{
  "num_hidden_layers": 12,
  "hidden_size": 256,
  "n_experts": 256,
  "experts_per_token": 6,
  "d_expert": 64,
  "d_shared_expert": 0,
  "hidden_act": "geglu",
  "moe_layers": [1, 3, 5, 7, 9, 11],
  "router_score": "sigmoid",
  "normalize_top_k": true,
  "routed_scale": 1.0,
  "balance_loss": 0.0161,
  "balance_bias": false,
  "router_cosine_scale": 14.0,
  "init_std_router": 0.0278,
  "lr_router": 0.000892,
  "num_attention_heads": 8,
  "num_key_value_heads": 8,
  "head_dim": 32,
  "vocab_size": 19419,
  "norm": "rmsnorm",
  "norm_place": "pre",
  "norm_eps": 1e-06,
  "positions": "rope",
  "rope_theta": 2210.0,
  "rope_fraction": 1.0,
  "qk_norm": false,
  "attn_scale": 0.177,
  "tie_word_embeddings": true,
  "parallel_block": false,
  "init": "normal",
  "init_std_qkv": 0.0375,
  "init_std_o": 0.0,
  "init_std_up": 0.0375,
  "init_std_down": 0.0,
  "optimizer": "muon_variant",
  "learning_rate": 0.00983,
  "lr_mult_o": 2.0,
  "lr_mult_down": 1.5,
  "beta1": 0.95,
  "lr_head": 0.00613,
  "max_grad_norm": 2.0,
  "warmup_steps": 200,
  "schedule": "wsd",
  "decay_fraction": 1.0,
  "decay_shape": "linear",
  "final_lr_fraction": 0.1,
  "batch_tokens": 131072,
  "max_seq_len": 512,
  "doc_mask": true,
  "train_tokens": 636700000,
  "max_steps": 4858,
  "dataset": "wikipedia_en"
}
Below are experts of layer 9 (counted from 0) of a mixture-of-experts language model. Rows are named down (a neuron's output weights, with its number) and show model dimensions 0-63. Each number is 500 + 40 x the weight over its row's rms, rounded and kept within 0 to 999. Numbers have three digits each.
Before each expert's rows: a language model's description of what the expert responds to; "raises" lists some tokens whose logits its average output raises strongly, later layers aside. This comes from a sample of Wikipedia text that the model never trained on.

# expert 5
Prepositions, spaces and list dashes placed just before a year or number, such as in 2013–14, from 1988, since the 1960s.
raises: "1", "2", "18", "13", "19", "3"
down0:491476476489495476513578471476395427487537463508483510466489500486556523540473519419462569524491552572543507507521519538515456464512528565479467496446428496449545494508472521592484477484549620
down1:505488503515533523464547522533444555515416521422513529517537401562492491550567509516489453579498555432506437556398522521472533468448519479535539543510512465481476537487479496569527588506476468
down2:549497416456480492451480472463564530471464420479542465499428445559499504476485537529480497516559456486492518477492509465574509538520528505513476548515531443531433500464501464461506621425507426
down3:480480496423518484531509450503517458550466536533503542446479477464601503473482464472468451486457446475503510455556568479557465517546578507596569477476528478497499541482508498413499473543523458
down4:522472495558467504476470561474489452568467482510534570474510567565544468452435488436526457531449575425498370509446496534567481483445386460516492520518513494476516503545477444442499469483500454
down5:498488519473572520518521422483563492457584503510488479412507426478485501525498525514584464480497548478541505525552478430533490481471513466480526489531529408526456525509496494521493412473537546
down6:516465511482499535464495470537531422514553507599492459516498537559520491489509460441496490508549518538497526481543550503487509499465515386464436459596488448559538479455471498470438522495434531
down7:471548385485439408515492519439518515500532489496500476473515507485514493495492529508482539463433498465505483452495451539525465511484459552496540480467552434492480558484463553471573514475494500
down8:565545506481459528460423512540537552501497549490492504458582516493452506467475458505462505532471507492499451522479519489418505574484521524511574471539453468551482540487526450611457476522506393
down9:529527473566453455493490512517503510541540483494490490509478544504572484524523515529483515461477545459543419547529526568504491578434453514529589552555508495482506563531454545487470488536543462

# expert 21
Table pipes, line breaks and en dashes in sports and election tables, plus spaces and short function pieces between numbers, as in Round of 32, Set 4.
raises: "2", "1", "9", "20", "4", "7"
down0:496432552499447579560502455523405460491478503536477491463484474492501514485558567498501506574499473493479500520451469552455576524536469486491490435522456541478443431575449557485510547499477486
down1:547523591589498530495481533586554478461505446509524527525466504490553511531461572514537463484501513519531429529492547475544503494426502453487482463465454458497494467524529456572489528427549523
down2:500471558494494458457508558550555526448527563409483511468578489491494516505449484521489478565479431514483496482482509481443575514501422526483512417505451464495584527500478411501590485460422517
down3:491500532482528453475572528478521533503437545565468451480510491504546533514455436508492509520440438556487576448494502473439537521464459407609516446488523488466502521476508487536518519448524477
down4:502496486429482464492543497498427403451514454468547544541528459530464500439506516448545542487458495545457579542454519552478475473368600460482520556528549511507478535467501531445443500459467535
down5:524525520459435538564513568482515439508560470459482479464496489471479547472476520550520488496552434498519463489512508466418443487509463548468522471448547476494568433521515491540506494446550515
down6:532497502460477490370506524501481560565457479444531491444506454489448476479528492475501498483493456497469515566495564474455505509464479408459524505544439478434453527496535443505536501474446500
down7:492491472473468552529542527540543539441491481416503522524484416488450415527475585462575560487533537513465517486471536513500518484516549446550541517493556527491502534442489531455475498532454461
down8:520460553437440526565445488528465526469563541500475563523537572506505454526445489520483513451477456507417488592494561488554475440472448496508477545408505431553539423497498467500546540497541618
down9:504456491385503508478472540547567540505499480490439483460442503491504455528532538508443579466541508483508543480485481440526527575545518502520495506497489569457506542508445512492488515481466574

# expert 4
Military vocabulary in war and service biographies, such as Infantry, Corps, Battalion, escort, reconnaissance, plus numbers and headings in military articles.
raises: ":", " that", " in", " and"
down0:453516482463513544459546493522512514486492505534557548523481545415531514506462514547526487529507532508478485585486490511580488409561490506462553415485538501538505430521546443523496447535467431
down1:511466478516523430508471534419453488524534502475452455580520525458503552483452510473504523476532489519495552450527503423526509494485550470510477489455515529539530438487520543538352488503496517
down2:530484509485510457405514443441513502469501542440527430545537511453526484582457443502510436492515482564524468517503454551462532476509441487549480536525458499541567445534546468535506514433556453
down3:552509505486540517478517472520375531485500582467505481548433459467519504519542532473548409505475487506457567452502564524504450491470506482431495506541429482491446474525535484497522518485553528
down4:529467484478465504457531509549491500545443510508540602507502509507508497498517436545525499542459502446560494518518466537480567483484477468467504496517460503481479479448516485528525513536501482
down5:526564545520464430543512551451456517495564506493523499482554539525564540458387397454567520538452456487531477513497514424501534550526431492536581522535546509501496512508519403552516428468539436
down6:479499540439557531461502537455489436490504499485458525497487505506451486528526417525512516480602511494503554484551513467494437529529533516544508522565561413459383533537500472544560551488456451
down7:474505482454483484466523466526417540459549518489428492532560427448511508430480558490599454542518516521524500552554484498473482513463540472535589525499508479493495501503556491479493544574523420
down8:527535552514479554529438479473477425484518490549494471539486483531496490507510473524589521510411412526507476517479602519533452492519479470467496440529436427527417535496515491494507525443464485
down9:498444597501528454498458517478454471549432512457525436484546544442620495466516521485452542491496478495487511502520473469507398491486567497433504503540577468576547518455457546466485512539511578

# expert 7
Reference and numbering markers such as No., #, Vol., Part, reference, and list dashes opening infobox fields like "- Nickname".
raises: " ", " to", " in", ",", " for", " ("
down0:513505491469509442507515487491453497424528531490459476464466504491465456494438488568520563502566467527542534542523553590487555501531470560546505477498522526508467460492576515479456531518512548
down1:527505594527478556494486459491488443490494458448487552493556587529476490456514520507472507517538575473425435520553462443434507489518522491398507467491553505483500474502560571439569498521461536
down2:536473561577474553579450487520500545505541539440505503504505522475488479462493553459522513379512532582505518508471525476458446519465476460489554529557556519469497554531558513399487503499539467
down3:532558574457453545484425495551401513530500490508505539458510473473515578556517427511477481531512475443487495462479501527519525490499538462518513536502513467523501478444463479464446466434512465
down4:606491462553493493420496492438530450565442464450481431476495520501478504488531490525474505564513497489485577532500555512509539491505508459491463564512505516491557430568479471519502563499520477
down5:480459520487477544493488501478467540481417611481533593530578520507489506491486465516506525480502465472505480486505551494476471516487472491552470558440483465542477482501537520534487454512547410
down6:435524632503473547524512530544514465552547505519517512502513493431535534535544534432468463444456571527505502565523528560516523443490535536466505513497468529487469489498534499462488505489449597
down7:505525502476515596484536473484451434475483555518466453563456500439549481558446520533539454519482467500518454513462537555549467561527444452424504550618410488481432485526537484432398491507488502
down8:486495463417498489545516501530479501582433537512592508488580432432532489503483518534604456512453473526513516479522526443420500522460584425482485502510494506568558500532469508477577550527512465
down9:506560523575511531512470472472546486534525487485452509539527488511481478476452500562443492463491524528494505516472574543453435503532504459563501554497503532530537526540490484484480459457426424

# expert 35
The word All in titles and honors like First-team All-Pac-10, plus given names such as Michael or Steve, and words like kn, Despite.
raises: "ies", "ew", "ure", "ies,"
down0:479450459478515520514452489534449619469497550505511600560508474546466535452544447567496458431441467536541429548601532485544523417490481526521552528440463501549484528535455465553470483467455502
down1:506477470476623489438559459512557466530443397541483492458510540520476503434447527530562523512502487545544433547509433504431503547532522566532538538540479494522458527425512515457479606444542481
down2:522471497432520440436523485521508466470477471568517586451492494497523553438472542444506519500486456509445475502510447494528440515492542452531528539508533511438515497493462501496514536478463587
down3:518507483507469492535538482497424453525482413537447458510490464533485553465427505446448497574478450515471479518513416463534465494472528530541483474517438503504523481597442581466539528522488452
down4:447457463538523496592517468507448466468562505529472528427490555588483503477498505528453483450471482497574517530505502494534469521512493527552522559528531492490448505491484514538476520423492527
down5:477536535511487516529445504448535531522452462514418506462521523372488528534515485540449467511445460480517485474504522580507522522524559519501487426527535495557512532550499521609496396481523478
down6:486515500480540446571444490506503535505457482530502458552512531473473509524524542497527470503484515541554566564495465518566492545472486493460431496516466524521542571501484519504525475515456462
down7:433472452469455551482572566489544484477530454463394496527444557486467562551545500562539482490452436470487513530492503570443463457556551500489460485519521505454473507500511488535498503501515553
down8:551498481443468523531474542466435496410503471487548469561521542549495469512495504516567475424484530452507465454554451502559492418428545447521508496521516486487543556556513493515481523579461494
down9:494518440492477469505440498570497483491519434523550566479482548495489567476494518461547502478553481400522473444507540559527527507485546470473487550544536536448441522426541534489474438449432446

# expert 1
Opening pieces of words, often capitalized, in government, law and court text, such as App(eals), Ab, Nov, ob(literate), Ex.
raises: "l", "el", "u", "te", "ar", "ol"
down0:459474520564440535478483494480488531466507501483459484502510517487441480457487514484536536462478537550440466492527510450517536438514563520513490632505499536531482473483518539560514488535481472
down1:560483543516508524453429459515453474523570432545528485524418491522521488551460510460457565471575442533490520543413528476519499471502581568560506555458577587526513441549514481592497534482548464
down2:461534501484515552483588508553510516543501484457453497536504419506520475506482538517543519480546477483456541504455508511427407498528531474486539490510638463523504482490513535524526442478546476
down3:455485490459507531502534526519441567496526516575504506555553506515450515515457430469464499503531540455459553515433500457464449552536498524516478455521568510568520487515535467512460500532521467
down4:479465501439505561465498505479478553495463503574491505547548628491496531503481473537541549550509475515519511551556508491483431481493521559482517517496548478534514456511512603495564522461500452
down5:464487494528481514450464419402510489492496481445516482575511478490499556457501516450609470487506500435445527484454476443548448449462562550514515538504525473496494477494472491474551517482539562
down6:509460537499569540566548467443470472517500500462542528522450531497553493554451494518477596525503460433434453592561498424544540531559491501497569543541452466419525504509544528467447568529506517
down7:471551524403507486440546490493534482508569480465450532487495538455486489534506506513519458549408473463503547507535421430465554519504526444455534502536586468469514492475556554490552547479527475
down8:568525447493522532470460495487429569508500443502523508531506462526588478499507574502509510540505490489450449392481512453425549501471486542428514491536432534495465589536461491546563526536475525
down9:485525552484499549496511533482439486503493519502488546577501500469526505474492552496491550461462551569531579540483544426569491528506480529503522476524460457462483490600589503448464508542509491

# expert 60
Pieces inside Arabic, Persian and Turkic names and words, especially b and ab syllables, such as Gulbuddin, Eid-al-Fitr, Abd, Shah.
raises: "id", "ad", "ath", "rat", "at", "ed"
down0:464495449573475477458561557560440504552456517472580492414550534487373422428541562477550465458478501496553530499487471444474501500569496511529488532473472490509419500454534485512523482546495515
down1:526444442525485465460474578525499565463563495462497526442569477442458547512467499549477523549484490486556490555455572497539506516580491529477579469532517437519524494545530522533473439508509550
down2:505513502484445420552619476493521521564450419522474431454503526496514553475510590557510525512478494450554454504541446493501546513514526489505517547555551489530447476474521588546507493502500438
down3:524512495471480509463487576500494499574547447532496500502476484589549549548569522506506464424489494438549468485455482426545476417584463537499577542562430542538485481537527503498565513449505570
down4:490458443480486499494453505454467497537455472530502530414433466495423483533411451540519522443474446531531508468536460545386515490515496480506502502514534476574466540465529513527540514479582531
down5:469484547478463462435492553475451477517486481413520494541408480469567475475486479508505510544538560529470474568453573518495482541490421574564580501494452489471573473529554526517520489470508451
down6:528483513547505505499409505485530506551562605512528512559463458521457478462533479505480498497547546549488530519488572448629517571563458481445445519490482526473488520550431488503432481423521515
down7:515443485517590531463531488440546495466561539458525503415482504501519514469484520531449491548531478506567526492438487433512503498484523466541489497552583434495424486437539507474490507544400470
down8:499575498512542497448499529492509514414532629478537529506444534489552513523511466537450527513526471471509540516532485462520530519517552520459518490484485553476493541547437534468509485498545550
down9:508557565463502445500479423509501480508469584443497523544522497442605457491499493500457469586517538523399504496478581481404508523436482525541504431535474493499481576509517471512486551518516526

# expert 16
Word-initial R, r or consonant-cluster pieces such as Br, Tr, Pr, Gr, as in full-rigged, Pacific Rim and Rio, plus line breaks and bars in lists and tables.
raises: "aven", "end", "achel", "avel", "aces", "out"
down0:474503479522444545516472528462455509485452445463479481467503490574523536499495517504460522587490470561516511561535472497560468488444418475476505526511484459499508536547534484425477467566487501
down1:518531454509463523483469462506450515503464545470435489492442475508515482508579541449471444480447574557500502501606508556415557495523496563485418500502421617516535489502470472436496586472472501
down2:493440481525529460509450541536431446501503433536482501505501542554467496489490485486504497494536470513427509516506559479508517511447525504494497463559533493474472499494430533450455538524518509
down3:509473469501439455550462565462457489483516449521579535469474505552447472517439478463484495547408439513496544489550509547556463449508561556517536564498492550594543495475516535424497553494407464
down4:496546532476479509509436519519449492498548511463563431449408445516494525524490557478479542540457458422488512499499403468460529395456543518438487509455509518525497463523456470571525485501565445
down5:530440552500477503469519509506502426510545476542502552422493469457501522492441514528528496510464499543389477541511516504490458490482517491544478541534537497440487455438508483515545531484467520
down6:489514499402457464458500457484541469551524497466523521415501533577398471492520517470496509499457528523466552537466474512525482505465477424580550506503525509521534473430477467447548597520478558
down7:457473508542458539447478462507481525553497502480498530500547505546451484507537493496548547496553485449523554449513522437568460494494509522543544530596495469539493496485516500504468557535570515
down8:556571432502506527497488455430476465444484583556418410499561523502545490510525448456482506488538488529536496500474541514485504497453464481487418527509459527493509558549461505489524503616421474
down9:487464569535510457480559530445460565427486455495506536518540536480460448527469493445455516515464491485488525547534457565486501480477510489518562463496508474517546522461588529485452518528563626

# expert 18
En dashes in year and score ranges, plus linking pieces before dates or numbers, such as 1772–1838, "May 1652", "from May to".
raises: "1", "2", "45", "98", "na", "0"
down0:495459522484516464536578505477514440523552519465502496472527523516482426485504612524489454600504504516468490526492474457512499470470533551514500521473550443473494428473527538443478528503485482
down1:526465541557459499483518516471490454480470484459513456492485484579516550465489492515563549511506492474518411568510502532513502475399461584525509490443517448553473440477529473526482477504485474
down2:473497477515496506517524524535543490483475496516441515518586475460499524587454478505499508534497577487488533524514531479497469538454450507478514495446523448457481405507515431494478488484439495
down3:509468463492537553450497431553463559524469425517531496463506492548466461589529468455456531476461495472534445578455530484472568444500473441483446485568502467518505522507560403498517480558468474
down4:536465513509465528558495466490438532438514549489542481494440484545457462495474471510447503495431477506510438526512425473478510484522452567495578416525529440485441594534458480470477539524484515
down5:485504553427461425555516521551500482436432517507541507508510488480513473495507528448467483590487518453519556537517486463483478491431495522612467499529533554488554572534487596431464480504494555
down6:561569531537545527482573494433509510471459543525531567534456526505476437524524532459449460537533494479497510558528490489459473450557550475527492478454564510468496492560485567427523457431501538
down7:570531471521462541528476469514499512475464546528545448483506472525610529516558470579531517507491470534523483516410425513499515496477467508505501511398485508442504494462548503466488498563495548
down8:426508566528565460513483482447511564489507469470447577462518478445519495513466487490526478464546568469472447485541431594538463566528394483452489465465483524490525459556512501485457543493458434
down9:524549460501466446484542509463504538589460527604548461510520528444493479487443459562501555479516509484468461504539500512421520532631567487433523509534508533497529496554502494505499574561440494

# expert 31
Pipes, parentheses, dashes and semicolons that follow a number and precede another, in statistics tables, climate data, population changes and track listings.
raises: "9", "3", "4", "8", "16", "5"
down0:528461580515504529515485481558424529535499530543486555491471484538532421524509558544428461548457426462462504498495521479518554499607543413501500507497501478457531536522501520490510551510386448
down1:508423484525571528519496560480564556535464526492446522487478511465512530499435539473509505501510451545484515566539522601422515504485522452490513451516489538541560491420534474507455545514485504
down2:508548523512521463470443408481462471429537454464584525425474514426469517560444524514528514558509471519455538490557510502458418454526524488530515494608530439540483560501539529516582496504524456
down3:532508463509483452476468453489511510524538498475459513539456415473471567476478512494444497442499492581519442545517532494509583482544529529466543506507446493468540517547424508542477460539540496
down4:558510507522562500527507528516545515527499515394522494485515519494514562510525523446490542456461497518482550513497563548462453489525534478451547474496471446474472452507486510495541504429478487
down5:469441556565516434526554434500541552471434483500528504511472491531422525525512534445474450470458472452544514531445482497514556543460484481510532502467553490508467559574502601561514487504495426
down6:509453529512477469554520510523533577556495440508425500440441429563517529459510531521528390554535518430504452486514473519487478440538510492506558495545508508503549534452547467429527444474472509
down7:501479540468532508487530457535506553490459460454529577482427504487503482415485515558541573497524534418517465531557480523523483549574483590455485524432489477460539512510548525498431498497530457
down8:482525488522574513517494469461456503455529467608565583544580533446508558535474548432446500523490442466534479474448428470466495543483516501461463499467433505457523530484401551465457539500441474
down9:496483565456503509589509480540477563539529485492497513500546427549522533525523533451515476497410471558532496502489481564471436479484483561521514460503530451499556473490438573501551481480487544

# expert 26
Capitalised prepositions opening sentences or list items (On, At, After, During, By), plus At starting names such as Atheist, Atomic, Atyrau.
raises: " a", "m", " the", "st", "line", "ay"
down0:432396460450484509451513493476491525524553473581517552531437512454490474473525513532465484517472533495488592456521433502527518493501528463517463519504508489446491498475477525428500493548531595
down1:471580482511481472410528479502502519463462441460497524504560443488508426492523511560476560489449531526455496540523509501520581516523458517502524451505496484494489458508469523448539482516523456
down2:405475497477486471548536515489469498466475477542510507507448502576530536537510564526482512527488513459507434513487558511500458464504544543485480499548481518377502553526510612502562482501467458
down3:573526580551517494520505480504468451497559482536535507451523426492499461491475545537543526516444573477499494516512514472472504520475518468560502531609479511456499504497532436535466490533502531
down4:557466592466569507523525642538567507475397481518497445538501501452597494485530460526456494479538534450520557495496460511496499453465510463586566454464495465457512461508496466563502557538533507
down5:564483545521461572518407511511487486516563470527476496475511528553508462539497512495568466499453469482538473448533470595448432512484468487516514572467418521572493499435515564452473543445529500
down6:539504486512523402506468472454389535404548589538532524467524453486500475472434592555514563485520503494456543500575544518475531451517505526478537539470454465504518603519479496451536448502538524
down7:428525552456607476448476444499482515498468481495449564492510504410532440473517532486525549474546520501445480516465442530509549567476492501571468550581482535535487547433469502536512460453560469
down8:477462534532489541527438489511555513487489477475495473507560500537460431401496452496521517527459467515491519471545461525544508422478532501491485425515439544488449469464527506503442483480528551
down9:557523476505491491480509467560573496511523523441439527559487527445481561484524507538475510464509533532501496427555438469452489482488485483426437488548548519519473481473514563484529464513466556

# expert 50
Hyphens, dashes and periods inside ISBNs, URLs, initials and compounds, such as 978-1-...-9, latrobe.edu.au, Ethan A., plus some sentence-final periods.
raises: "X", "Pro", "Un", "1", "Or", "I"
down0:544447466451571539487575544462466449479510479456469507568484505466468565462424526519496509478474536502446489497427526429470484468577499506488440419534447546464483528469588537495473535497567501
down1:494511464496444518480542468479490464535508445470459555452448528542465518530540496429504456476516485508498510543533555492477517458455469456467485503497566462567492462494589420512468503526441526
down2:457449479464488500519480471439456544486525473567429474544505514489476520514522430459517553594524526443478496586540502533481477522478523525456425557529504581434532488570507554483494464561517546
down3:494463450564533508438444517492543531500553495576472520487535437502546579465499511526554517556518432539450588433515517468529567488507526486492538507500427566480465443471543464411470506445517552
down4:539518508429555522465484467442480541473465526548505519535501475507514509458473505499500577488519476457509508480500495484548519523541550538528532471544455462475504522513547547452507558423480547
down5:495480444489491462541529568522471565519468495510493490524509476448506542543460567498552498467537529461557478410529517457453457495517516490473468516553489449488480476478508514519536490504510497
down6:443511512434561537452594499455542536525496498476443506482505468496539520459461457473540469508512500514586444459498571464507434543566487492513491497511460451439498563518491550438546520472524466
down7:488540589407450488491522502512549515533467549494460527434466449541508521476464499465504430488499506488458458456541477521567429531472503436562542511495462463544469453486442467412464486510510571
down8:472473436466474467460559461445595496522551551479483520475465467504551448551477493500546509450466491457490501486490576437513494426449541530533504475480511510502522532506465498481479565473508438
down9:502495429565484505558480560537530553477438480557545531553522528513491527488474438498442545471491464450505508476546468521515482517506459457497532555507517427490500553493597522505525551539530522

# expert 61
Byte pieces and letters of Cyrillic, Thai, Greek, Arabic, Armenian and Japanese text, such as и, а, ร, and occasional digits in dates.
raises: ",", ".", " ", "-", ";", "р"
down0:479468476455468556547532503549514518447581517513475454461423473547479418530495371523484497539507498459547543458510433535449462545443555518561498406481453450475468525497466427493455535469454485
down1:503459524537425512586589488564403477584541397500526482496455557489536466522484477503569498517551471543503527459496531549511503480526465491552438517415510440538496467557468544519473457510469508
down2:530460513544420461556488495410617509449408471545561581514528582595482510456574479501485448455569506559518508500451420583532517534456555467558516440512508557450552485461504483444535486463442516
down3:511479513457510536527482484523521476480526482528517479498470450495482475489470562444458536477560514499543569570457525504437489503494495468553560441512465399561521499540484492534503499488537477
down4:435487467469437483533506478502515479528431474495558514437419495584503492487476439516474517514611514520510496571465557430495508447541424472482522512474606565492566454465520468524495455529507497
down5:491493418509572557550498439545489472549445524509448495448466510507430552523538555506473473543494438583565514537471517461550536532542506499532468541439436473514515554454479566477529503499560510
down6:564507583537555475476521549496472511568483423551463532469490524480524519628446548440483470431543473545534471526511509495494492454525542521527463491512466508563479506499544547597504531524489448
down7:527500409521488524580452514459495486462564441492496491518526481472561490504539426468479459511531559520533480489516506475439553481524470502585518529520514526508492527500557475517580500507477443
down8:502546503421515389481465508493478499511476465576450486468466479529524473444526535576499469519454483551494376533487454513507529484620534590525426429472503449473527511441523444467522563448404578
down9:424459568495447555539512504550580566445468471497524419499507479518459492482527450499571524495476457474536521460558521556577513578483484512495489502493468504516432483482482490495497511493486536

# expert 22
Word-initial prefix pieces such as pro, pre, inter, trans, comp and Ex that begin longer words, as in problems, procured, prostaglandins.
raises: "act", "c", "ass", "l", "end", "at"
down0:499463456504531523501561478468477430531506462476464470465488515453536517575491495497450451474487448545485553596470578498478422468534426456481487390478555497519483559506589506455448507404596431
down1:558486532518493482562528523516519508532496507478476472512502479451446513507504514555485548515475442498582524471475514518531559538463534490419542496494533536543515470502476494483530483464509551
down2:494552473549504471515536477491544554500491464494602510580512502501508517552522509539470474506569496529462526497462549546488526484524506470527500476473555546477486478475429546483479523536451548
down3:504486508504516538543525489497505485454526457463490450489496443536411444578528414523459462464438496541506462517506426473419542469483436439477384529529498463473449484494523588461480500470494460
down4:435456459554477530511483535496543462431511477539501536416434534446454516513436502491480469532509426539500448529508523478508529496497457522469483496513422472601498497526523478432495561520542599
down5:476529458561500462475460493544466431436477485471469477512514509479553513488502456471540487503523479540539559442516562497425515477539559521510472435514418483477516431549527481466481482462558488
down6:487511513552492537512492552472486457551501540484520518527517484507468465471462553484550516528489447432526485457447440511486460502459572485479537527502536472447514453440507471466477530435474469
down7:474473458487459525508503506473447487483442513466432536471535535548472583449547590556502481538431483422447501517522443481506532464527434529541460488482537437495541458513492542493571510516536526
down8:466497429482503480508525529511479463417530505501533561408547480548605547517543506496485532482479399576520504480510481562478492519560437467513555594474457488426464497492503523488516517494545523
down9:500462458550476480454526531522528459450466443583576578521464426489454426454519543452491475486532475489504497514457490527514514542459553548431522589451529539430529465576492579401618493516463517

# expert 13
The "1" beginning a year and the opening parenthesis before life dates, as in "writer (1830–1874", "(born", "the 1990s".
raises: "1", "2", " January ", " April ", " March ", ", "
down0:483457506463505482530435451468473496525550584477473520499464458480459476508438498435515583484508486500522488491538516509492535545610565529497497529469546482583509447471413572474498477544459484
down1:473607519500470429575535527541436472467426419471555500482458491501470498504511462471437483525477537516511486494504497519494537534502414439513445550503490575474545510573480468489562446484458478
down2:513480473463436566499496447465474552507487487553514497494503544411463482527528477522603528502480424503438489546534451410554437525554516523487492534509493508531401502433465398503453471553467539
down3:519438555534529600521490511436538549518423512490546472513421526485484487533447430536451489476528459536428501506441525589542506512513498418477499495497442486474503435466562482520467515561511436
down4:447536576441520519551520491444471517486478559486486507507517494469495504511526533469470528501432533488498575507512522484537507571489490490466435475460539489481580488464516477491557454517484443
down5:448507523523460541496530452465510512510467489486456546480448483472523485482562557559452507481494427555477502522452526496471495522525510492432525478515453541452561506483541494444424501450564487
down6:513422493433522455526562508448526520543478495448534531438482512535511477572456464476445474517524516523554452478511511538507476507456428606488576479530549475539460470539495474522565470489438426
down7:526570540517498538444489480501439488470551532537494471581528494457477502463522566527515537523467482502479539554528563492483448470515535455480441477448501461450452544539489555432479554507481558
down8:477479525617458492435521423505497483513561476612598442469504532440485507499525532496480566443496487450478520518518568574470500438481525547505525546536520549560568510505491513514529503527532518
down9:473507525521464528559471479463497529510522457466531488433486535530502541520426452512496518590481563568524527408504531509515468537435499467539556466522483403505484474481535498472510479547478530